{
  "n_layer": 8,
  "d_model": 192,
  "n_experts": 32,
  "experts_per_token": 1,
  "d_expert": 448,
  "d_shared_expert": 0,
  "activation": "xielu",
  "moe_layers": [2, 3, 4, 5, 6, 7],
  "router_score": "softmax",
  "normalize_top_k": false,
  "routed_scale": 5.66,
  "balance_loss": 0.0189,
  "balance_bias": false,
  "init_std_router": 0.0126,
  "lr_router": 0.00102,
  "vocab_size": 10398,
  "norm": "rmsnorm",
  "norm_eps": 1e-07,
  "tie_embeddings": false,
  "optimizer": "adamw",
  "lr": 0.00253,
  "beta1": 0.95,
  "beta2": 0.99,
  "batch_tokens": 131072,
  "seq_len": 512,
  "train_tokens": 730100000,
  "steps": 5571,
  "dataset": "wikipedia_en"
}
Below are experts of layer 5 (counted from 0) of a mixture-of-experts language model. Rows are named router (the router's row for the expert), up (a neuron's input weights, with its number) and show model dimensions 0-191. Each number is 128 + 24 x the weight over its row's rms, rounded and kept within 0 to 255. Numbers have three digits each.
After each expert's rows: "mostly gets" lists some tokens that are sent to it at least half of the time. This comes from a sample of Wikipedia text that the model never trained on.

# expert 29
router:075116120156097108096121128149125129104129079148128147139106139129112121068141154110168098094101112098144091138157092083081102069121124129144143123121131120091148178105141115115072170143142129144147135131124115120124136118157115137107108098148115131138142109115123135115112121138084167111176112141131110137149125120097159128094119139197134116146075124136107136121125103102131167133144172145134115060127143123157139100127127108150130142146139110106116136140124101094111129178157128133143152130122087075156127090126120126152115194121097103115109162125110124102116110155141128100
up1:106139103095153161125064139120138091107075147148154123150122080138159154151150079130078159127113138136132125161101098126144120169142107092149138168089102128091145110112138140139121114098119165100134128155125146090113119130121076163087122131136117125112114103121150100130117183124153137092093131154169117129156103169112141068152127131123134091147125120154141150113101160159118137113129143135115143115093122104140126118088152090150158118137147158089143134172097177183123114127148170162108127136127153123131157140121124101167102129170149091119133134140140116150121135143127114126
up2:145132096129150084112147106125129149121121106080076142084119154153123111121167131118116124143133154103130162146119186154091085105101084116171108149167137107119106107100141137140131136129120161084149092144110171121141102150129132131160139103111115131136115132127136136114123094188091094152128119167104117127077163098121127164163102103100135162141159124119119119100140116152129151170145159127084114152090112107140176103141146157111115141152171127102143114107123113116158171161121167129147155119121145172109144094108155108163125138129112097094109122125134156109122146160145146159
up3:112093113126144183141138111092142157131136125095164090171143152155126096116158111172153092097123124112093126122076149113091142116123111147162122178146173097166122134102110108148152130111133106102103098156092130104151167165152115125118165128135119132131097148154157135141109113128110150090114134151146146107054130106154125132136116149133129132114103140111087048139092143094160159122109157124131119142137139119126125088101108123162157111152108107155157096113129136097161132136080129109148146127107118121129120187148161122134144153120117123168099126138124085100113134138122144131
mostly gets: " one", " three", " many", " some", " two", " a"

# expert 18
router:120124126133131147097108127135156122161114133087172088173124110131094138145177142092145174134100100127167136106105100158116149118131115133132152096101138147171090124128095132095146103131160129163134159111114118145148154109139122153099171130185107123123113138115125150134152147114099144156138136102112114097161124139154074155111145075144155140156139153155118137154145123085150134132123128162139120133082096139099114146106172094160135169107118136175088129124130122176103112118095098090131155113125092144131112100094081135170092116125116157147126153084092127135130150111117148132
up4:123179151137125140165148136149078149095163126130136113094146107088144133126117104119121109128104142132113110131117116140072103133089152120141110093152190121099095178126120096128099161125084126116094140163127102169092111141121122158133125106101133126104105161135145137145079126124157128070111168132153107125118101150118099120126120128125119084097111132150157113131081131098109137137122139113104093131113118156168127160143109120134124082124131096129112150151150130158135139119137148118114129160093153134108154109168182163123144098161120101105159153127165167100105138158176077117
up5:132107126141130140130156144130097120098145108170125182122067114115125151071146111124120132124135140144129094146103114139134117127071107143150093116134132121141117111080118166151153159160100121134146134120109113075134079176082154154086176120140162090124117164120150128131138110095087137129138120130125129082105100127136162137164097134134131136133111141107120132132107157119149149123104157147097140108171116079099152132125148132099092104170168145104140094133101130117126139141120069158151115113136104123112136109136156163132118159155086093096139089132154121140102139139158118180
up6:078084058140136136128133139172175143114122144131155140161138136122129148111182127100141151104105200113143128132143115103139107138107128137135115161153155154123119152097107150122144187119144158121139095116116110115116126123095108149099123125173101131126122117133166102146129141113127140150169088145124161157118125104103106113161105122110148125095147136139143133104138046130141115189125095120132146101146128116078124122152149161080105098164155133133123121147121132123146124125127154126156122089137110130106130157114180163173153153103141149111087112127129108090102114141146154103
mostly gets: "'", "’", "|---|---|---|", " '", "|---|---|---|---|---|", "|---|---|---|---|"

# expert 19
router:115135121115117124145132164111143126128137135146145157160109150158134127165100126134101140104109151171135121127082120128122148163101124121129069126163174141119160104140095126151166107128125110165156123150124164140114116146147122150126099135108128137137091079078110123119126152149187119143132102166084107123151144091137127092142140135149131132101114143152101138121120147121159089149157167145090139123110151121134146145132168159105148101150082113118139077125099066182111149151131126137086132129096123131078173084122157166116135147119113135095130087102134131114100106131157089091
up5:125150084116147122162172139147131143174096117141109114133103117140139137128085100134158148088148141104141108079118132123144115148161140104153096116094129179116102092135165142068105160139114152109127078174069134102110162151082150180121109150129125128139142139147103095185117138118112102138131151131154150136135158122107138103126123132129148136102157101092165154132128109112096150070117129123141113112115183165131153117132115152133120086131171149130111111123126146094125145124099154157138118148136127113114114087153105104109137152159132103162146120111146091123085154155111136154
up6:128136113155130126166131131173081154118138166115147146078130150149140128120148105109128144144171155123154109106175116160110114134141069087135131137089160111092097188145134114130126097127136147124122094142120103122113102120120137171115100113145108127122156143155103112131113067145143170065094146144139143163119113104137122140092112115141125112127094091093146117122109089079127151134132117113138110107095065123127160091129109156142117123125140107132125092169126124100118096120147125136141100116113098078149152084144157165124132135123130141165157105127166130104136119083159120098
up7:126143170107152139123092123138113153135133124082131089111165129138150097138108132086115133140172158121097173101174137133139152164143150160131101117110163143121125153131112141165160091077072139110105148121141122156088149149132084134152113092139176174094146135149201141153123087151099086138109137096114108142156146138100109155106110134138112108103125133136142122104135128146131143141115078135108161100166130141087081132128150144132088121131114078119131117112137146141150104114116141079150120155123142140103092104138131121131157182132145150157091141146120138120153111139114116144
mostly gets: " in", " during", "In", " throughout", " In"

# expert 8
router:171091164106140103144147151138189125133135101148146135115127150123106125111191099149096106124143108097174138137127109148116167157165099136127126158089158147111142143081147164155179106147113146108110147094127148104121071162124127123135117087123143106158163111128124117143125131117122157084156143153124139136105149157095125113117098112100155090136108144100150121149130163123105134121156115076140129161110101160107102112110077120144137106146138148086142119128069154139102093135121127143113132114141121102138145165157123126148172137112108124121113056112146138154120159164150130132
up1:116114147141121152133129135086089097187136103164126103124135103148123124100139107096125167142137163128134099122110142116137124133122152127097108125113157126114105086135047135141169086165107054115129138153111111112126096148097136151083150141154127154146110118118147148166112124106121142098089137163144125094121126139142158129110111122170156139116157138137126125120087149094116110100090140139116157106132146151156129136129108115144132115131170073127091117129134160112129114097165108134185094110120111106138095114166117102174112131122149144132134099147179101092134129154088158094
up2:086132117177154115151157155130102138111090140086094139165109142145106124070113127135134139138120112143105142174155127109130092085134124128136136179197163170152147109121141129153114110099136114114097079130133135178131110130162130105114127147104126151164114133074156113116172145140147132154157155175094126131120157134099173117142107127144156161103131164115137125121125160147113105131143174087126132116107123103123137154133156123060139117102115116187125133170125128166146144136135134094124136156077132127113133122126161155119114152124092123138148147156148140142170109125155120126
up3:107131125126114080138169141133087152152088198143122169132127140148134113127080130132177116124140153174108121126134150119109080102118079151095146143145146167104133148154116107134101131105158110132117092136155125125086131152160128146052138137119130133128113091076147148144146132152137161089147097099120136136141115120140166115143121141130148109104094137100110112118115095108156117143140084167107110054122094141123118125155142111100109112112155148115132117144138122112110085102132128132114128149109150136164134104144135137163122175112111115107138146105110100164131141071156098097
mostly gets: " expl", " rel", " var", " inv", " conf", " exc"

# expert 11
router:084163104136091117155112147125116177120091105143137162124127094137147113096124108133162106084127147158131112127126116143093102185151124143123147119128117165112132168107112110129118161157097111083174104152114100157173094131101106133118158120173126120124119141137146112148105132098125118098112097112120112116170097149143142080119128108118093107113089093081077106168125126134114133122091132094150114070151164119156140146162118113082144129094090159143139108136120116118119121093145152141172121123132090123149146164121160149144132119112140116110136072118123146117143134172101135147
up5:149093084103139115131107116128153144137112129124146115139108071151089137169168130161090118139096130113074103138092127116102138135118125121096122144150135108159095148112097104129122146145152086120132183139158110135098157118092133114125120091109097118099097117120151127131114136204146091133099125183177125118105137095130174157161114168137135175137148121118111134165117122157121140172105132121142117155106095104155135135114128153118146087129186152148135112112119100133108107125166156106104135153150120128131108080109085125086128140131159148106106116154124172125140121105155135127
up6:126120144151137088154124121161118104074119158116079086135123124052106120077109098110194138184136119166103148145107134160121155132153108114158072151132128145094147137175112144146131126088132100108126100117144120123158126116161084123158081128181121124127114129113128159143146149148135115112162119101130124149142124121164124134136136143164153123149107107143135107074148157120118144112137158142128135143137139136118108135110110141137155179158115108136147050108114100106121132085146082114151152103132127122108116133131137110114152136098127149160104120103147144143178148132115135151
up7:134134129150127123105137166087117168140155142117111124138136142155132165159086116165120126117115167078077102128142142127147097093090092147114137140141153111170138133108118140164150076137117130122130106123110153114119148140159148143128155105074142141095145139101105158126146124140141132134120151170124079103149122082091124163197123098147119114086097129122134143100120138155122174121127122147125142114187125150089125142117154130126116157096167107058170141129126106115151110137159147184124119149146120131120108099121147129114135186140098149143135123144122147176122151136168129131
mostly gets: " is", " was", " been", " are", " be", " has"

# expert 25
router:135107096132206117115135133147140095134155140109122139140120151129090139122144135159157101135149133136167125097153143129176107144156125077126115139151129150112156140119175124125151087092113145092112110155107080130135119115112103144151147135127128112153138173130137116177142122129113121136164153117140148090088150154122082132095121166110152131097136146160132162163184169107114138108122160138156125114150124136114100158143162121126100140125159173161097101126095141115115095124164161134131078112146115082111151124140139125137156109145125097178082092172114092122108136123091127128
up2:116141110210148130108121105146140130092099166105139097147144110163134127098088164125125108126105123136113130132155124147139142128102050129153121182164163083146091129136143128122085120163122129119146105129119132070178144130091096114120148130156146134131150150140128117153146142089130094088163144128141113127133097174163129125150111126135117104089100108090122126131121124162124143118107084102145156151143116119114140155112115120151146053108153123117114118129129133148122117122143148123140127088114111124163115104147160124122078150104132136119144112202074142135104108139143137124
up3:102154177141139102122129139173122131120148156162116121131160120085131124106128115109157142154121124116152130121093092077087080117140138145155104150093158132078110164104134139113124136153115089130126151156134085135158161146095090123077126122180159122121126099124146106132142118128148102166136133112141129170108169156113101140136122121145173141178112108146096123112131148125188099103107161106156135100167099107142125070102169136118127106096125107171145127118122144125141118130118124101104123131128163115124141115142150158121120155117087099126102127129145070127131164122144077089
up4:088133087167151165140126136142159140111118117119153096118108102110143083125147181141088092133070169088160117200139129145123108121144085148146138158160112112139109157120122123092132137127093111132132172130137113146137090131115114113088163172146113179142097094111125127150111167153086126135146101141125102108149107117114124112162122122143124127160125138117152138155120093173125135123178119123158129167128122075152119140144124140130139099143142086118142136087128139081131100115093116123121105116126121112071124142168145124122172149156109151100176114128094123129133124120131156105
mostly gets: "ș", " Franç", "él", "ñ", " Luc", " Ol"

# expert 7
router:123156134125194097148128106138135158128141148135164163092158151129151121085152155137086108108117179132126122143097118155113111155118122122126096159081160121112078140099104105146109123108106124090166121114113142135140149148158103168147126119107142148136138135085103126138079088158108138082138169143095139133097143146133136146163136205159130139139138102136155153114156141144152096102091115113104148151132098093105155103109082154093147083130139140140154131145117107131152093090130115118149156120102126112146122104185141106157114123138142138108165142146104111138134156141146111110
up4:140160098106088128110110148147122114142117176121092126136110109153118149128148066148129122105129081083113114120085151104172109115114129177132108145133151122100134155136163171119156151145173099115180131131146119111134140130102130091101096120147166147187122159149123172159125082113138095123166104128156103117129067096164134124146118172119160098125137133146122131084091151101141114110113144089123143142135128149137134102164119107144128135104152162127111154110157165119149153106121106136129095146135121134106161084129145118130110119126147114151173149158110157171099154143140111128
up5:129096102128149132136160131102161141095137155091114090159147110121102169155143092136136077109127141091104115117165109120161086141089141129096124140149126139076151125146132093148136125138140103130108174152176098139144121137106153105119133097129156112083124150149145149143118194150099136114122095096167129131174154150113134139112121127135096108086089091107118126130110101106123152143153141117125113110121134128121108115121143148145154049118161166121099108132151150134133154159097103180150123135110106166127114150126150107144143178125146117182102132148155128127095119173144146136
up6:122097118113084111094118130201117141125165111109123115133105131105130145124133125115160082121113120091118132137117130125133087132086169090107089116134127159098092129100099120151096129106094103107149115136149135105171123164114130149104125122166143136143116128100125083134162131134120155140165161141135099108171113171094089095158119130103130124127123135138088110117152118147141113155155145148107127073109162132133114146143100082126085154072128122072155108130123112163152156128157154168108147138153173124105126150121124174154133164117115115085116121128102154115111111105167119097
mostly gets: " ==", "See", "==", "Biography", "===", "Track"

# expert 30
router:151115105132183102133136122079106134104072119186164137082133127129132129125094145128126156115164134105110089116076114079167115123113127125148139136157097127116136093137128122147167111123165129080102130121149138137152146159149139115104167162149122151089111102154143095082123101104126116164092133118127130128158121123103186157131087128158095134101151089162147164127152153128129141107161149134149161129127134134186143118151099112124144112116111103126102112166158116089114084142105132119145161128116128139148106108149109114140109144141156098094116147140136165117151095157088148133
up5:104139137112110128136114111144123116131176162108106168100121116119149094134118115138154103134169127120118152116113129125105138162132126140096146126091132135143148161128086129185138076100103160117150118148124143128087117168161131131149109143163161157145124145126144163148145100107124112172092183116129120112187087142152120107172108154173128081103114198111118127123149120137147141153120146108125159154140146157159093122127157123130097146131150128115162134128139130160111112100141160102140071140147154135131179093121125102132125150114157138156164142091136111146176127105157079143
up6:127125135145126104168145131144133112152130132146088120112160167120105106111112144149147131131140096085109160152110143139099156127098163132125075119151145164143091130134115103151157102132110090108152071122131121128116109173159115111123111131167099142118104113128178149117154129149106116127164140128133164108133161141097130144146099140159100123132124116153116133140098118095158179174145076093115094138104174146163115133160100154086168123143120120134177127144141091112139126143140113122172151129120120061124199129171095123130125180176118143114155125140116125149129119141124133116
up7:105140122143117112104128127159123128138158120115112137170089131086103123178159145070095124103143128094127137146112133111123075149102181086121086124093125104114100141116110133127138141127095202150188133111129153139137081108115134136145111116134112150117129087146118129129128119157098121132128114125133068147135129115120090153114126145147124069125152133109110122166104083124181116181102117124134119125131114117094136138157113144091113153170142117159114121150118151144137177136146111183091122115099148117068128132133109144144119139140110153128107133125085131098124136161150093097
mostly gets: "″", " sq", " UTC", " ft", "km", "sq"

# expert 2
router:102129106148165168128122094107166113136146119123096104122135142085151119117075155104121139147094099096147174104111170143154162114124142111117146105161168100151116074088124107111099134136115131127153144148106137147132167128131157128147131162142146125163158123123087152124134128110156173132144146150127104170140104104133123144077125089119089125111164136140159169132104094133170115131112139100112107119108137075144107147074107149138147116124105151150104152150148151133134155101169122097088156116151094132136144103102103091070152135130151120145132155107139134101122105182116134143
up2:101114116159115145125127137111192176146155081150098109096073100135091161132164116121121137141143165111077166107133104168079141148167102141130128098147144114132144157107114108129104152149095091101126108125153111138129094115104119151150177098116167138139122099090121145165151129118170113150104126176159134183141144182127118118113108118131149146114127106113143132118128130131110110121156115108127107115095106117122121059140149133147139118138139141093111119100171156119138089098127153109158140128156121157100123142125144152156100140134121094139105108146128073123161150136164107121
up3:110099143121126139149164122142154153156127148168137113113117142075157155149135108137112151101129096181080133153101152136132120168122065176111109110126171146113109164108121123096143120090136126107142141147148131144122131159130078141089096117116145162146133123115169131099141056147116143132117149126138132110118089118166125137137111122132109132099129101125132169151135101133140125107150166141098133149148123123148114089132119147128114157155124111139133055078086136094126144129125157131153183145126131125129159127159105150183120137107123074120165097137096088102129155146121153134
up4:149149196094140090187100140142151138140141164114120081111136119112127146095111130099126143088154109088101111117144112160084147178109160146135122159134181152141192138116127120138126154132085132131112128134112163143107110162128107165138144077172124097150129118089133144183132115131141129131159151143105106175106150132091098091132127159165118087118091136120101111110127141121128140141096143149124140114142150126101114158164126162135144113149145158115157120123132112125143088149154129143096124132130134103089132117154134137128145134146128151082129116159114098130175169156130090114
mostly gets: "American", " Swiss", " −", " politician", " American", "ologist"

# expert 5
router:130166138137101166121115099128091105099145166129149091141141082147156119157120100093115153141145108195118142088154140125134135105127169169101162101113100097175128094146118145119101109129126144138119147112151160152115140093125098113124100098100109127127146142160163166126161153179110116158094110083177125097155148154137139163122133077116116160156137154150113095126121109129130138147149103098133129136117116171110118138137150119130161119118097100128170149099117121094159140136074117110094121147122131143143131154107101117092123085160096155159118169110094136132116102110122146137
up1:109157175153119117160128105148080152131133122124128119127120108119112161162132162150085132122124153098105150127122158110059118099131121114162151142136151096120145188100143134148111141114084116103100154104154083157138141138113092152163117118153161113170095140097145111149143089124174129123113168083108113163121113156110131147137119108123108080085099096119153150163123115120115094132154139134151133134107158130138137168157090148100126068147099104138121127156125130120184107091144152119107146120120143132115112143156167170095163135125163138126138120160116095119131124125161113107
up2:095143090157123130149109097106094167122122132122145138143128104084165150105134114138101140122110120127096094137137116148150137146134134125148134188120164114114129137117152140129139117103169122096143120183079137110132114144124085131101110139141161130106109130161155119112142144113098115103108109185149105132056157150112144138092096131168146149129110130106169144125119141171132111110132148131100136104168191137160136134127153171136081109144138139159102148114117124167100086103136147166113144115113090120129112165160113134097129154110142084134137088109114080111152111180106126150
up3:160148088122138161100152124101127103127156115165135148113101101170115163144136153143150105114123153102107102146186149095104140142146112128123124174115153128119124135114114119103126139136128115115117155096142078105075144166115099161114112085121126155110149155123130148114122156123129149156150165117119118140109099090133105099139088188118133091125101090132141099072119112123159152138126143140131162121096154131136128128157126135142127112122152138129111083099130130185204141157116114136139103100140117149047109105143137143137125158153163114114121111161141098133079119137093146125
mostly gets: "OS", "ER", "IC", " ABC", " Training", " Entertainment"

# expert 23
router:153170150145173128093121151093116095116126143092078094132126120147152137109115092125136133127132102154135143070150139133146148125105149146149110104168130124140131082182073111138119134153102120112107146145148139123118149117108168132162113125099106139098141121151141113110166168152112126166099096105138106146166109149139143174084136144111106138180162137120121099115136101152150155111139132093153168120106121144136112136103163120151147120127097121171144154080136123124148097109082093096113103172118147135116123139136135148079131121160111132141124205114119118104147113126092158138
up3:107121102104136113132119159114157140146115104154105139130121161095162170128132109087127141148124130152137124139173183067151100169139141159129125157124170136150111148133121148098159145145138133096151113173085098114087132145099153148117106139104144146134141165127170131130158118102156129172153152122101084195127127088134117100136095125122113138114133112093100138118120099106151124147146132105145166126151137132082128088148097175077125072129120116077089150101093116134135086099130154113139106103119142140122158122153139149121170131109142143130097107149111102130115127138098148133
up4:125069150115174105111162145140128157108141113143132164089084146148150113130168160103119120125170112117079139152117096092127109128146100131123132099163104123092094124106113143103131142151112114126131114110137123109101127121152093148106154121163135095134113125132127123196126122126108124112157155127153123101103158139162139085168140142137162122103119113105118122157112181105128118165114118146142165082117119094113175083110084098115142158150149141098160112090129133130123125145122120159137117115136103150126135130120106124138087108099118120117170096139181100144141206091117113109
up5:046108097103126120148169122134122132145116130108152157121131097117122138111130118164129131118190124109125098121140101116108093173110136124136147149133117128109103142089139113153161169175123152152152118119104149149081123163074102169101135145133153122106165100130106126149116144124089094131158112141073109162153182132110148083148127131148153112136120155144134133132163126121112120149096165153105134131141145139096150110119106166131104095135138121122121096196142147129080123128132132113103121133097137090139125147154112076190144122151148149112127097137158144128152159127146133103
mostly gets: "к", "ั", "்", "ร", "born", "ن"

# expert 24
router:129171120104085134105116134143148124100138187121129089178113119139119136176099111087096187112138119140150165110139148138133176131115133161102141131141114100151146113133079139077116127141155133148111142108167156134157128081138112139137100153181127091148128094136102140113134162139129119178082117104157145106126146123156134159174148108162133152126148169141090171109092116133086133173143135124143124138134129137136126132130145097155177152141121097137140118082126170117106118104084120116119127100113156133135160129131087099113165100138122128126106114093116094109145138114125142093
up0:127116121129122104198116108152114174176129142192147133130104128119171164141100152092134134146145157138153091174105086132139130166099087109138125131137161153122096147080138127167175116114133138121165114101112156108130123142122144142155163140162126128154116107120163086151163126110109120118117180176121102169119162119152085134158126138122141123114137100132135079104151196125133179112129105107143143129123134106105189134134098132105121089131121125130123149145143127112102106134180121143132129141158113111092117113146139116123110152104151140132112098111159149129144157129112099148
up1:132141115149115126130078083101170144124150122173109116128125151150113085117134132146116113100106169124099124150058123152125125153106120138087118133113140148135148143090129095151109130124136062102112098095142047130150119143125093133133110139162143110107162154118107142119142099166107138116131144173164078143116130123147118167141117132182117112138127128146150143105166144140140154149098132102114101162132113139143167132093128135115142113130119115130110083098179096111188133126131109153148140091119140126149123126146142110170128141141170093113148124170110130145138106152145068128
up2:099141068123134105144101150113131117154135132106128122119136117124161103124127133099160128146118145101164121124157127144145129117089110124164090116171144161124140099126126132131164145135115151126163142129149101135150148137151158133171120140143146144100159093101186168154172118127127065110163141094112139164106116107119167136134109131100128097118124088147158123116116143116123124179129143150100136091135157115126138131110117185124140090148150188157158146136110137138133138110098120151158113082140113119115089089148125148161120153145137125144132157197165155102132127167135200110
mostly gets: " would", "\\", " will", " \\", " can", " To"

# expert 15
router:093141109143098110103170151101150164180101119108106141092143128136145143112121133114162069135107117150140158169140091076105146109086131136108140106123189180122133150118156132129098120105130141181157146129105094105089133153088138162109147128126102126114104129107112107126133114131111149130170144127145111138135132136142095106106099109120123124137140129152147103089115095126140121121102158147090093081149109147168154129121137107145097132157156119114154129164133131131099113128129143140124111177169079122105099077133131094137092100140121174082170145092129125129092117128139127101
up1:165074153127144106118146115114163107145155113088158135129096157125152110116102152114152143153149131118049147152153124147113147133111124108138119164146125147146151088118144139142146121142132142114143138129100134124127124121091146134148156145124160122146102176143138154118127116187147164110135153085148120143082102087116141108159094135131120146121125125167140160126107114124160111104127092112102143156180154117131160144126097157120104147140115165122110100138114126143143150130120138132139135048139107096097171086150130142152114148158177147124184119104097150133124157157066115105
up2:099098141155122096143134140167136143135100113145094150133099124102136143110143127136114096076131132117144123071112162170119128135153124114157097110107132123135135092123130119131093115151085105102140132142096156130142164091112092132080109096124118154152142129088145097096094109097085152132117146126116104131155121110111121166127137151147102151121058097095161132154117134122172151124141108123141139095147153150112150136167118103057133107171131140130146112115103097121163117133149127144138145160117151118094124160169113144107145134134188119138071122124071110123116137163108154098
up3:112118140122130123154140147137096136104142179125142088139080099113156120158082142164179101134111100103158115112130092131130102160152131146132142105161114128123134109127143146145135110151099067135137138104130114145117137140092161143122177140132155057157109095135152109102114162097141091122128142156093105078126117137141175157116133106121116101132144131129120119143100155157086196134165136113122131113115173150130152132095066123155123115122147147146110104110120147130122116109144111102122149127112153109142128096154148148130167143104069123166140131136119133163147103088180129144
mostly gets: " his", " their", " her", " its", " national", " His"

# expert 1
router:115121133151099160106108126142154139097141144124141084134132085122116119164150097124162127104136129161139076096093152133102130098143124182130114097106157156137167122120108107107089131125174132145149093140127126138143076152165147137133142162169115102146121112133148096138121115122114133125120090129142120132081076100102138152196141126133138125134130150169149139150091161121125118132145152097111140108094163121121116144140150170124118095112141150121102172128148122146079074145146106127126168144145091123130133101118125149189105129115138121169168076140119112095143142087140128089
up2:100164122095134119126129094159106136155122147156167092136101163132167176120067146100150101116112128124135100113140119090110114181079097128171142106135130120124137135154123119129135143122120125117139135154097132106147147156111142084131130135116117123117117144110156134138136090139161126096155167169128078155086152116108130150103121140129105075128124102114148104143135126175144101168126104120127171130083125120142102123185113151128111105128159095135114125150104118148130130142165159128123141112099090100104135167143151106158160120161161086120162149149160095130111177145156081147
up3:132117060151150137140114145156145127132136163120147165112124130136098159142137122139100119118127155139163156155149138137161112122166120126106088106119135089113130169118140104113135140139134160126113103141157097140120133121127085201086110115176160128175124129115128137152168140102146086152122168145113132093132109164118110084129103150132099140129128130129142108119094155105111124178139116119163169128156140121122120092096147159123119163104175176126151110162128079128150109133112148150119080135134149152095154142153150138164131153127151117115144107133160075123130178103173160129
up4:174155113099122093095124099109109130129083133122137138139101122119124145085150139167086106153083128134141132156126134118097137118161141079142130149133131163110131166085146160137132122123102112111155110144112137137126063118084139149080100111148146155157124118095149101111143106131104153137138104049127097062192107124149112104100118127128098104097103117151098173141133143104168174159119133143125128072158133118098137128143132083106119167119162111137148116143129092119128133096143106109126123123117123105112161099139130125122102140134123162107121123109170096125104138127127153131
mostly gets: " over", " under", " on", " about", " after", " between"

# expert 3
router:111150150165129068165160147129118117143121129113130124101102116131120128160152091150124130120137131102090142078134166112113138113131113094120150168127158141109090110116128097145147128153138134126161134096126134107149127149131132156136132105153103110143114128133167170128092128103152129133110104125133139095094113149162109147148168090133166125102162142105154096132103124127159127164101125137120152144156132153077130150104163126068102115129096129148098102109152121128198174117108150162093111176092139130133131141070133146129098202183120104109113134129133154132112115109124153098
up1:110113122066139137111144096115187170099099152133078093116113114140134137084141102144166104136071111106101120098121142107138096138110145124124108127127168118100170124139114084093123154087131126131116113158108173127091145154101108151119140155088133136125117092134138095158136115140121122118148161160133125128155134117119196119128117148114129151130084144138169119141123125123118142083150156095130109107088145119110138122167099145149107142141193147155156142114099130158116128139135147065124118132156088109085124137145157176107157140095122175124133145114129121128130123105120095147
up2:115118126136140126112168198145148182091120162111151075156165125134081139115127108185124155099168101120139122125114142121179123169109161119109113104137134098104155132104072121138132141128148098110122143127097133090134135166105128110095144123122133137127108104138112127122126124121104161111100117138158143156109127134138136115178115188147129111078104126099145117084136107119121194138134103120138117135097118143107120112088114117115152125145127096109100145105104144101111125172161165063140130126116162154105121139128133159117142150148114145125181131145118075147123112133137087126
up3:144103139102153127138122161166165173094144120131132175164153165090124173136071149184117154143114156129084125180153167121101106077132139093146073140128106101063111154141161151136128150124169118107159086109178130125102127107145127151114131102138132134112143142127130128114135116137156128146148147134130137162150127137096099131125119132138110163078143111159127139115159098108141116100137141135128134127119168105161145128102089126141145099150160189117146102156119091151107117121138110083135133149118086107104119105139136142084125126110157120123117123141115128165172126143120121115
mostly gets: ",", "\",", "),", ",\"", "',", "},"

# expert 6
router:145155143098121148134098118120128122144096125112108114166127149122128136147083139153173118165133151139115166131117167074160100141133172150128136140158162119136089134191131141124136144156146128120094151139140150128138150127105089135127150120124134176125111167141167141125147127134197096149080118091126125152096125117173112118142137133085119105117149121151115159108124116119147107169137074154113163077130115148099108106114151152138131113137116144130130107136097118162132140159107116176129137080122164139052111121114159173111120104141173123132130126150130160116071124141126104116
up4:137084104088161086138113113136154118112134126112148126123135094120160147097135139140161106104099073108110135124125132121160093105125091130139073166093171141088164095147101092164156141130132108117165154167083109099141139102125136126094150151093140114135114119096079133105100144136121142142151130157109098129106111132134177162139117170138143138137109099106146096123129165160174107118125146131128123143125126101105159069105094119098136101143144155161125101131115134169151121114161149133097103132100149132127102085146115123118110170172128124128165130174137113141136088105153112116
up5:094159174205137107124138090162157152156139125121136130100132124145177119130107135090144092114132099172152133118123127154076161134130152126146134125141084170124087123130105117166156121147102102122120132150162137114101130103120122177093148123121133116151119117125139125122139134149143110117123123134115121126124092114144110141170126087130157134074078133118159075135151167152116156133137120138103116125143198140117109102166097148107152098134123141098160108167155151123113148127123138129187067135130123132141117094125129143140133141154105155147133091111164133136117165115100177150
up6:084102143128107123148130104093147129131110147151145118128125142117082110109148085140156125125137076100126136138132106125127164149176174151114121099184158120151168136085130142130141135129079100115133082148098147133130146162118096145123070115139116116177090098145106114179148114105141160127170188122130147135146116090117103110095110156136089076131123146127139146130124123132128140130108130114123099154137143116100136186180181118146140169122162140134102105082125139094104107143130111089141128139156119134154092152162142112116144129118161101147142155107139142127121160151117117122
mostly gets: " California", " York", " Georgia", " Angeles", " Spain", " University"

# expert 31
router:114165137147116161125139106157117122123166137115147084124154077138127117133126122065106160155127126175113141093173129144143139136132170144105159118109096133178111091136130126157103087121137129137104121115145128150107151095097110099155084128086125121105129120165157144126169148159111104162114124091158125148159149142127135154144137068110124173148137159134122096110143087110139153131140107088103141151109096147100109150130152103138174142119088107132136143118145130084171171111089099111123119171105141135145137158124107103122126108120088169128125161102091129151137115095111151144
up5:123080115157161172146200126154147143154173120097117154128146145147122148066141141155127111138112143100119145145162144125111130118106123154171129148137156149145151126137118144104146153142118157121139135116151141141118145076115135115110166129152155136111113149093140111121131132119091139146128095138126134138122104124108160109123123135128158103094139108121180143117131103157128146147096148098093161110140096118144178118109139183093087100155183127147076117139108130164178119153111106130163130122143125191099142095146141135139145162113126132117101110127074116145175136144095126175
up6:161143067120124151132120160153153143161132124119152120152107137104096066132185136132088127141130168153082135144069133120108126141106154129145096130096138095130096149078101144149139132129179092123123115104121126130132070152147126133157140128121133130135096155114099117112166129146130136142176155141178098144127092096138150122146117107132095146140104149116132100077150128117134098116107128114090135135103115112134152087126117149095096146132137140168111146204128137130130135109140109131165107112157150174123162148158204107133128144106129113134113093121134155108121143130121140133
up7:169136118168118118115093138108123125134106121150098139132137124110082126112177083142137107107152122093098100180112158090143137118111141073140101145131120130117150152115124117090122138115128138089141147158073112121139121140173117138121126117138126167162126104093130110104145112125115139152135119143086147118085140130113069069144100185128117104099082100107137122116125143105114155121125145149135149112108166154115094128183149122110091101100146135155123154135085154129157142126136125103123134118151129202112121121164165093090103128146142147119100119136138095140100145150094139084
mostly gets: " MF", " FW", " DF", " Chevrolet", " †", " etc"